From a checkpoint of a small mixture-of-experts model trained on Wikipedia.
Size: 9 layers, width 256.
Experts: 128 experts in each of 9 layers, 4 picks a token, a softmax router, a shared expert of 128 neurons.
Training: a variant of Muon for the experts, 945M tokens, 7209 steps.
Below are experts of layer 3 (counted from 0) of a mixture-of-experts language model. Rows are named router (the router's row for the expert), gate (a neuron's input weights, with its number), up (a neuron's input weights, with its number) and show model dimensions 0-127. Each number is 128 + 32 x the weight over its row's rms, rounded and kept within 0 to 255. Numbers have three digits each.
After each expert's rows: a language model's description of what the expert responds to. This comes from a sample of Wikipedia text that the model never trained on.

# expert 60
router:142131105204088075141121182241104161171096116100129167107120137140189159156110190144151115095184115153141111156112035095144120157157163143105089114192161163095095105121122122167130141143089134091134136147135082167124123156119075086173124147089124081117143156101071115125109104139153124195058089082095127134130167104119132134094163112082122096116153144120142104137133160099125164141136
gate0:141137110112163116109095109126099170081060163114128138134149122183152177126171098167111149193066159134106162115140072121139086180139115194149106112124198087138161127102155144100163144146129116096136148134073099159107157126151142096072165105140131149075139108152137071173123067134098087116144135179081119144186141089123094130143117233080091156155117140114135125147149140068100160122139
up0:160146110129143125147111208106141167140105105123147146106180102101135148127160117201115094135111199147123197102117068091093045141189155118130139109160119102139171095145131094154087199147133109090172166152159094146107160122154109116127148100105133158152144164134118096139095122155078075131188120136060127145164117100113082088155114140107142071127131188115145116138122151118087148165185
gate1:152088143104146076111120105106130161100109151104131099171175148086079061084095126106152190191080117162127126195160098155147169099097157136110124117159129088145130169107116144130172110096121095082176149173178085128097110149133140128107107167178144107137086160098178096118135129130070151106125128084146103118104124111152156098096156106130119155147099170134150167142133190145135096100078
up1:110125152102093127099166076157134179156127131069103118093125140170107150141148146108193159203136131155109160202164069117183119144120136134096136143065104130143146130105157150142146075119139084153125164111127113124138104087141201097068170166163147140135140198090185132116171082123153156103153129101088072120135162175135113119125134140121120112113097180148222134153102166052073102165163
gate2:113094115182096161113123158084109199131094119148134133220091104135127102128064144102127097159129131156101162114209113176147137108112123126103176148116120159134142131126104168126115105126135154103133144132099161119133113104107181129124105110108129163159142169120122092065113106161103143157104150123108115132178146195171197095103134120142155157049109051148092150142154103127146192179080
up2:106134148105148115218127206162113096105093150169147170145129089132108167144170103101086125138188048086129097108138124131125131162153107151190132092103145169152118104162117110161088137146117111120167116128125124162219098150082119135127155173082139108104145113077098106146141124119113142103197111131094126141080130133106109140113068094141167193162140123110143056126138097121129085189109
Description: Prepositions after nouns or verbs that introduce places or dates, mainly in, also at, during, from, near, of.

# expert 10
router:091138155138100115183129087170099132146097106138156139080143085106129138124144124186145099104175118095181196171121138144087133141094116150137138138098149137143176155146206157129115140149147157128114096128075101169094087094113097113110131139141119129067112116149122157141118090063185168125121117127161136108047147152094103124055124160165172126130137121080205131153212167092089113166118
gate1:108171119076160170113073098146132072120030175107111108125143161154119108093190146113121162168105146068118147136159109139119168145101115105126139112081135099150073182105127156211187112160174111105140168101127061103122124183150123126179111117117215144154103139153114133137128128130163125122124122110184135068103156103167145124165113155097134048102124151088133095173138192117112128091140
up1:143131169124162155151112094133196149145093082078126058070073163145108098109063128155094107111058081119110156139088096148120135118100115153080154105080135115132163135137090100208085089142079110094127136088099155140152149174076083152180153109126157154150168145113102159100144176131155092114117126134134217127093211112174103082145100057103165088090155098102136081108213169114156085081157
gate2:111066128167150137113163165135100197075149131133084134149128132117065126146080083157164127177102111083143197134129080109120119103171200114155117151130136112091093123106180120114058159116087166081093140148133107156079181125099147137134159135141135103109131062154077142149166114137135156087190178103141102123150115116113126112058078121086189110106154176148138107186132149121162132130126
up2:159135084096124115116122106172084118090139120115129099107121127137138099119147194097166082067090083123116087124078126144121152085087082100128155093163107126203110141142084149121118116140096154136187165151148087113079165173116159091082108129133113122067067192138042132103105125137120104115142192118151138097126122137129162114111100115111142161106108158116161124122144123090142099137178
gate3:130075150200126123073159111146139136201160132075138131162108124126208128104188112105114126173140141134150129151114103153173106154123143129108153103131122121111044099130067096162128115132063132132088097102125112128145173133129142155130089136159126153138076078119128132115150162159140123153129134146105154113101174166141209122139116123148164109115151169149127126130130168138132139099056
up3:151108087163141187108183144090087139101106104119151157161102124082114105123152168094109103120131144193151116147101088165073113173135130131110135095196100124159130119110087105150090151132099136120079130081165082170154128105104102111135141142073154120158077099227124050144123181177150060072156179139144115129159204110105180143107088203109106145089188157176144063082180112131116138087072
Description: Word-internal syllable pieces like tra, t, et, ne, fe, op inside longer words, often in descriptive or biology text: betrays, ostracized, flanked.

# expert 41
router:124135134136110107094087206076153159115117139094145157077138079128134127078153089057139146126088137098139167183134142082109114119106101067124093135193160158163139072075144134124120161161073138126106168197158097105102101099144128121133101068144112092101044164132131126172098093112102094100123098131107102122157056142150107076177103091082132127159124140164141135170162083098168159127054
gate0:126145132110167164098150165152085115088140170093099066187167135110104130146102114089139119168101132101158151138102168133154191161088087149181207167107069112140147156107168151148143145144126169144140161162139140154180139159150098194167148138078129138140102161128117163137093070139190172115087097169062084147157123149122115140084126171130146123097102154131210126172086182152129127126127
up0:144162130104125110149168124218137127107112176071133129142126129140142155108121080149097164107118107116136086167154117105189071151097116111166124185117072126169145159100040179079148137074102168090134073083114136142147086083065165123193155081178131154201196148156132135140197165099156103134126113126140098139120171114078159142089093161147108111118116101146098058146120103140110102119112
gate1:081159099164131166122136054143110084151086101092109096114148099111179086168141135144104142108118147171177137132112125129121063196131121075168122135100092148133131120158129125147149133126124144155206144150127177122071096111157110137146123108099084135131107093124165120079082138098109095149093133115119143093110126108093194161143087091104149139123123080100153097066145157091179095146101
up1:104133156145130156131168157100143154096145151121101064076158071079108076108119140198129112057154113117115185148104086141186153144111152127143162144214133104085114138066078113164138102167151179135166127168127158118064150158141124069112182184102135101143136066092086121139106143121078052137135103108144112134111102115112132151182146095117102162051118127115112105074139141156117135131141
gate2:155108134149110091174139119150130116129152164097144164170144137134142102104169095114082172096155111140137120111075158082162093154117136163137144144107146123122152067100224154161136125101099102172156091106102116096135122160137135079117078103154102143124103134117139192139148074118142141089187071130137145125112131124099113115130166144166171068111121091149137109148108138114191159166163
up2:105108121050124132179110096175115104068152125204221162108180085157139104127180173078134136148155150126103162121081144105105117148121147145107136145082174170142124132116161183147124139142178136112097147129097135116166151231160130147106139146132131116105047084136173190099171107143101174103135105170107153121154136131079135146166137166164179146099112107116176143139145118127163144090171
Description: Word-internal pieces such as om, ph, c, oc, ac in words like polynomial, sophisticated, stomach, spacecraft.

# expert 47
router:156112130130175107100155134063142111150077148082149159109158126118117118097120068092141118089123097097159092173176154106110085104079085073114081076118111168172183163109119097111136090106102163137078120149118129110114084136098138113164091098108116134154097162115194083141113062122128097099155104147140150119149115160094086120056115066115102140132106090106145160118141140127177117090157
gate1:203184129123110147164140102180143089134107135154153156129125091140163130057088115152100132155134176187095160163095240104111163159160093117101147063140142119125154142193175153162081142141125190121137106107133120089129106141169198089102087190107182130156164102066173072109102129177124171103083088122177111150120105159135127193133115091104070141178122082144096139123131182148084126107193
up1:103143101111172109118123107199143122153146126150168187115118131144135163114080125118170098105093064149137183186091154138184084142196078070171104096149168166125150113118112102112126136177143128163111169116164135139149076174124136107136076024161119091142086144087118137063148151163067127135126072080167159129140177109131097101091135120093081089148185119108144094105185212122121101095151
gate2:171103074102105138114148125149107110124141097125138119100149200190137063126098148110110144042128112142130105118201121144126130171094163106153154060152132171110104161122107191066167100151141118119135155124151078122083057109119077106175143141173137103139162154161150106140138117171116114142154158124117143126168103079121100118137108119136143145145059105085119144126112130154113101200058
up2:111120150122126170084150108119098056072184136127159189133156129142071137152106113158120100150096176145074091184101071104065083097152106104059105071152063129151166083067125137063085153129161112167107161105101137161111110118086134131175150096144152148080102142081078112151125110136123153122105093154125110148108170118111099139159138139128163133120141147061180198102126115136086086158088
gate3:120105123134098093042082109146185137146162149118131147142160151105173136063124106133127194138055119132117127163147119110157150120144180101181124135128079198134132110179082158153076122109177151130126161152128119109118139176120112156098178123180095168133140154121130137118108132085100073107101175093153145136103106124131114175159102088099148107154134109139068068111109191107115108213141
up3:132133132129090161176091152154085144120134093116144158151135109108115110125168145089091126056113135149156146181114100161119187124144112094145138163110091165107102150114060076084138135150189152178131127152125164103188141159144203122172095106133081146103118105137115101171186121136091180157138097118133066098147109168170098168162151152140128089181138162100180147139107123173146143099201
Description: Middle pieces of proper names, often after P, Pa, Pe, like pp in Pepperdine, uck in Kentucky, mp in Thompson.

# expert 6
router:069105158116130159166145148164086147145183138143144202112137070121117108158103196175111150087147088107140161090086158119147128114101156076152168130214119112149117152162088156132151112165124162116146158155135132153111097213166100131157173150148129133091131126162138114171057128104152077065083139141164099143111118121136113077172099136197140162114150126139143174067102186182104150103102
gate1:083178190144125159169121133109100159140154154115110026132158063183135104156105050182111157161153157114114076164131170180130142133050114182148078193142165129136052133093120146156126171123189172120146119115131161156157141119115118105069104117126083115124108113107061147142133108079171174147178187096110141124123140141131138126128160193098144110108123153143138147090101072070137130167106
up1:126068120115127136086112102169103155149094087099154171132154128119107167145132128096145099101136116132145117188148150103124035124179089138099132090104072174078156142088108115127140143114128080106060095158103138071121093179175203109082047053075118117118158140126078118150129113143105133127111111101182151119119100121148112140153138095128107147163125137094135139131124185077107142113151
gate2:129112134137120139123160099092105123126108119086141140148133162145143065154140089113137110112057178136138163138159120132150184172121135121117126154108147133115195147044198066151172099132104165160143146136143132169161087157126115181177109134131178135145082126068040075157033145203194081137160090137148152070171104093126128143164183090085081132091123099110132159139061119079145176177091
up2:124126129129173129183147094169179115093125175126112126079095121139147120094126142157135160116161126152132096106139096164074147157131135132098128118116098117101147099153121144078142120142192106113118141145081098136137181112096140107153158143097082084094165103176167158115183138153146107148081092089120185139137176152132044118132096200115182114131087148099184043077110128128095114128136
gate3:164082120077163119129109170136205175129130175102120057085077135077131119159075098153143155107061099109123157128160133163180101107052102106076155137150167090072145125131189064142169163114128118124109124139160093160163087095171173104141164124145161194184144059114150155084151100104052165088115137143137090140164147147119107149138094115102175143092116114179120188134135165115102092066131
up3:133180156163130153115103174135103112124218098178135135177179145153103133122143070053093077161149168112127166116115156152080130145100143114115104095171124102169133145132092087130100161105145073163158154117160176106130138072143095133110110179144110147143072163080079106123078127104141155127142114095133149113104135133168118104138133084138122078149096104076084147140124114152182160125122
Description: Inner word pieces and suffixes like -ed, -ing after short stems, plus spatial words such as left, back, down, over.

# expert 40
router:092102156096085099099165137148120134111161123113143130106121135128199147077121103059154153128078066116128137119069156117120122076090152065078122138164182113165147172106093173198104116139117127154123136117139125144098163176181127101098147100118101077133093076125155095117160069158131117106149103090146159095099107147134070067113145177105160138141138178169122092121146152132136097142143
gate0:126078194118148149113141152105105119144146106097202159095187117191119197168137184136175155163124117115104147088168082116127155123111220143104112117149156124124094111162156107108133123140090105152146101106140125144141115147184141135125129069123132070166119090166130121101096093116173148111182137141159116126148109171050127113108108124125162114128127134086155138064139110119124154104106
up0:130126061148130126166153149152149092216135155119172077123129099113214108176102113143088100174074127091161159191046083148139137121173132066141101158166107173113133127140094108202122118082112152188146135112124123123166122121084148100091152060092152183124125150080127121132204099145112121146098074139072190095121160157098161165180112177126098162167171131138034137125080088159148103086145
gate1:134128151170129126094096091138134094098146100200179100158181173097122176104148065081139092147096096102124145214115119096139126126141118115171091162151136147123127142143154103150168140165095149155130106109088133130158107076115080098112130153105141060080089114196137141152128121157116108080149130125140134054140108138167110102084141170110117139135100158066164122169203151181120141130131
up1:129119145147119156170125133122068111090098136162073106109141155090122108161201117095094140070166132134052134136145125135072108145159107084143131176099165171108104125166126178172155090157133151120113179158118194139084107159140157120110089155087115169089096125091118084087198190100147111132124132112081100108063137117115136149129160139174108188191137167167133139137153119136069136157157
gate2:173091146107120090085099119122137106062157129205101141145118138138152183166105155140105147178141082136134111181075109110102159143173164128091136100153059073165117143088119143163072143092133165152068133102122152160141132134110125200191073118138148174076113184124122105162152109155159154148174172122118098136184137164136177115131139165129147102152099125124138097121144087074157124119121
up2:090146066142145131160174136133079139160087082082153117129142098091114119101120100147134095060136121139148149185181196140129124067059159192134089138072187145066115120139156147123124116092116068146161159139169136127135112147120093085117145086172126143105131108151103164141143145131132141145111028119147121090083122098176112203103094103086106148128134113147133180159127109135187155162128
Description: Letters and pieces right after an opening capital in proper names, codes and acronyms, often in tables: UFC, Władysław, Tambo, TBA.

# expert 11
router:102097099153097152178145107179133138101170195092194167153148113126180116168082103201175128062176133068169141152136134120113140161101143183127145163128127113189172090127122137137132131130146140122140112178117144177099115156157087122149098107160091195063061122204127113153123089124150136096082118112150126147103133114094104102125163166136135147141187176126171171115158090115121129176154
gate1:117134092104076183188173071157153102075193132132105115137104161127169111122130132179139147113074142097133102108113167150126117163147141104072145135151187153163070123124039190144127140153099102100142095115147136094110114096084083136093107183106133103053095130148085114093141141081173120149144108170113104063125164128144082161147112153147141117121161130139197142164159117127093146128156
up1:127143146110071078075085133146128140197142174137135148177111122198135126088088110106194122131190138159089089112143103130095150184125215167176129142140146136125122127185127158125093100117137138159145101096151133166150070119084087115129128128084105146138116120076188141115079180147133141118143122169162091165122160110136080174126136189155141124116101104124192101140112098161182117138115
gate2:157120125099133117158173080132159145149086168060110076153128149123047154108131100228132078065099143127151135120151141084154175129116147147120108107160113085094179072161143078112158140079131168120116121173097123167165139164152192135079130137139134127092119061094147143075108149125187171129173182130107090103140103140133086150140162080098177163083201106158134155160166086116090102069062
up2:124068161112100132113152106112137098115085123134135120152141165124116088131085145218156121156072219129138119110157168112078128195128189181134174142141171104118128102109074119053107143141114125168051098094062125145110132162110056118142164108209144153162120066114132163035081132124105112145172174157140117097141148141126084169143145051119156182141110124107120086157163134116163150059128
gate3:107068126140130171128109106100160160188084134136132111132177129146180137127102150150121124108080071117127111180165144145146120158114167132190192150215181142130155064126130147186178111100088107159057117142150164088140137130102105125160088116126135134150134142198251157105184171150080153128176131175093150201166153175110157093155117135182151070123145160128179159150125135152102100144164
up3:141144165149111152139139137139126112134117122149066137130098118143146130129107115105091121050170156115130103144078157112145090097114185055159137092148122086158110138102133060124139144086138117105106158138127171113103103155153146121132097132124107165182128115202138151085107187104104157092131210109154158179112107138129179110152101129186181186127118177137157138127101120128103124115166
Description: Mid-word fragments like od, ang, ed in biology and geography text, plus nouns such as species, water, village, station.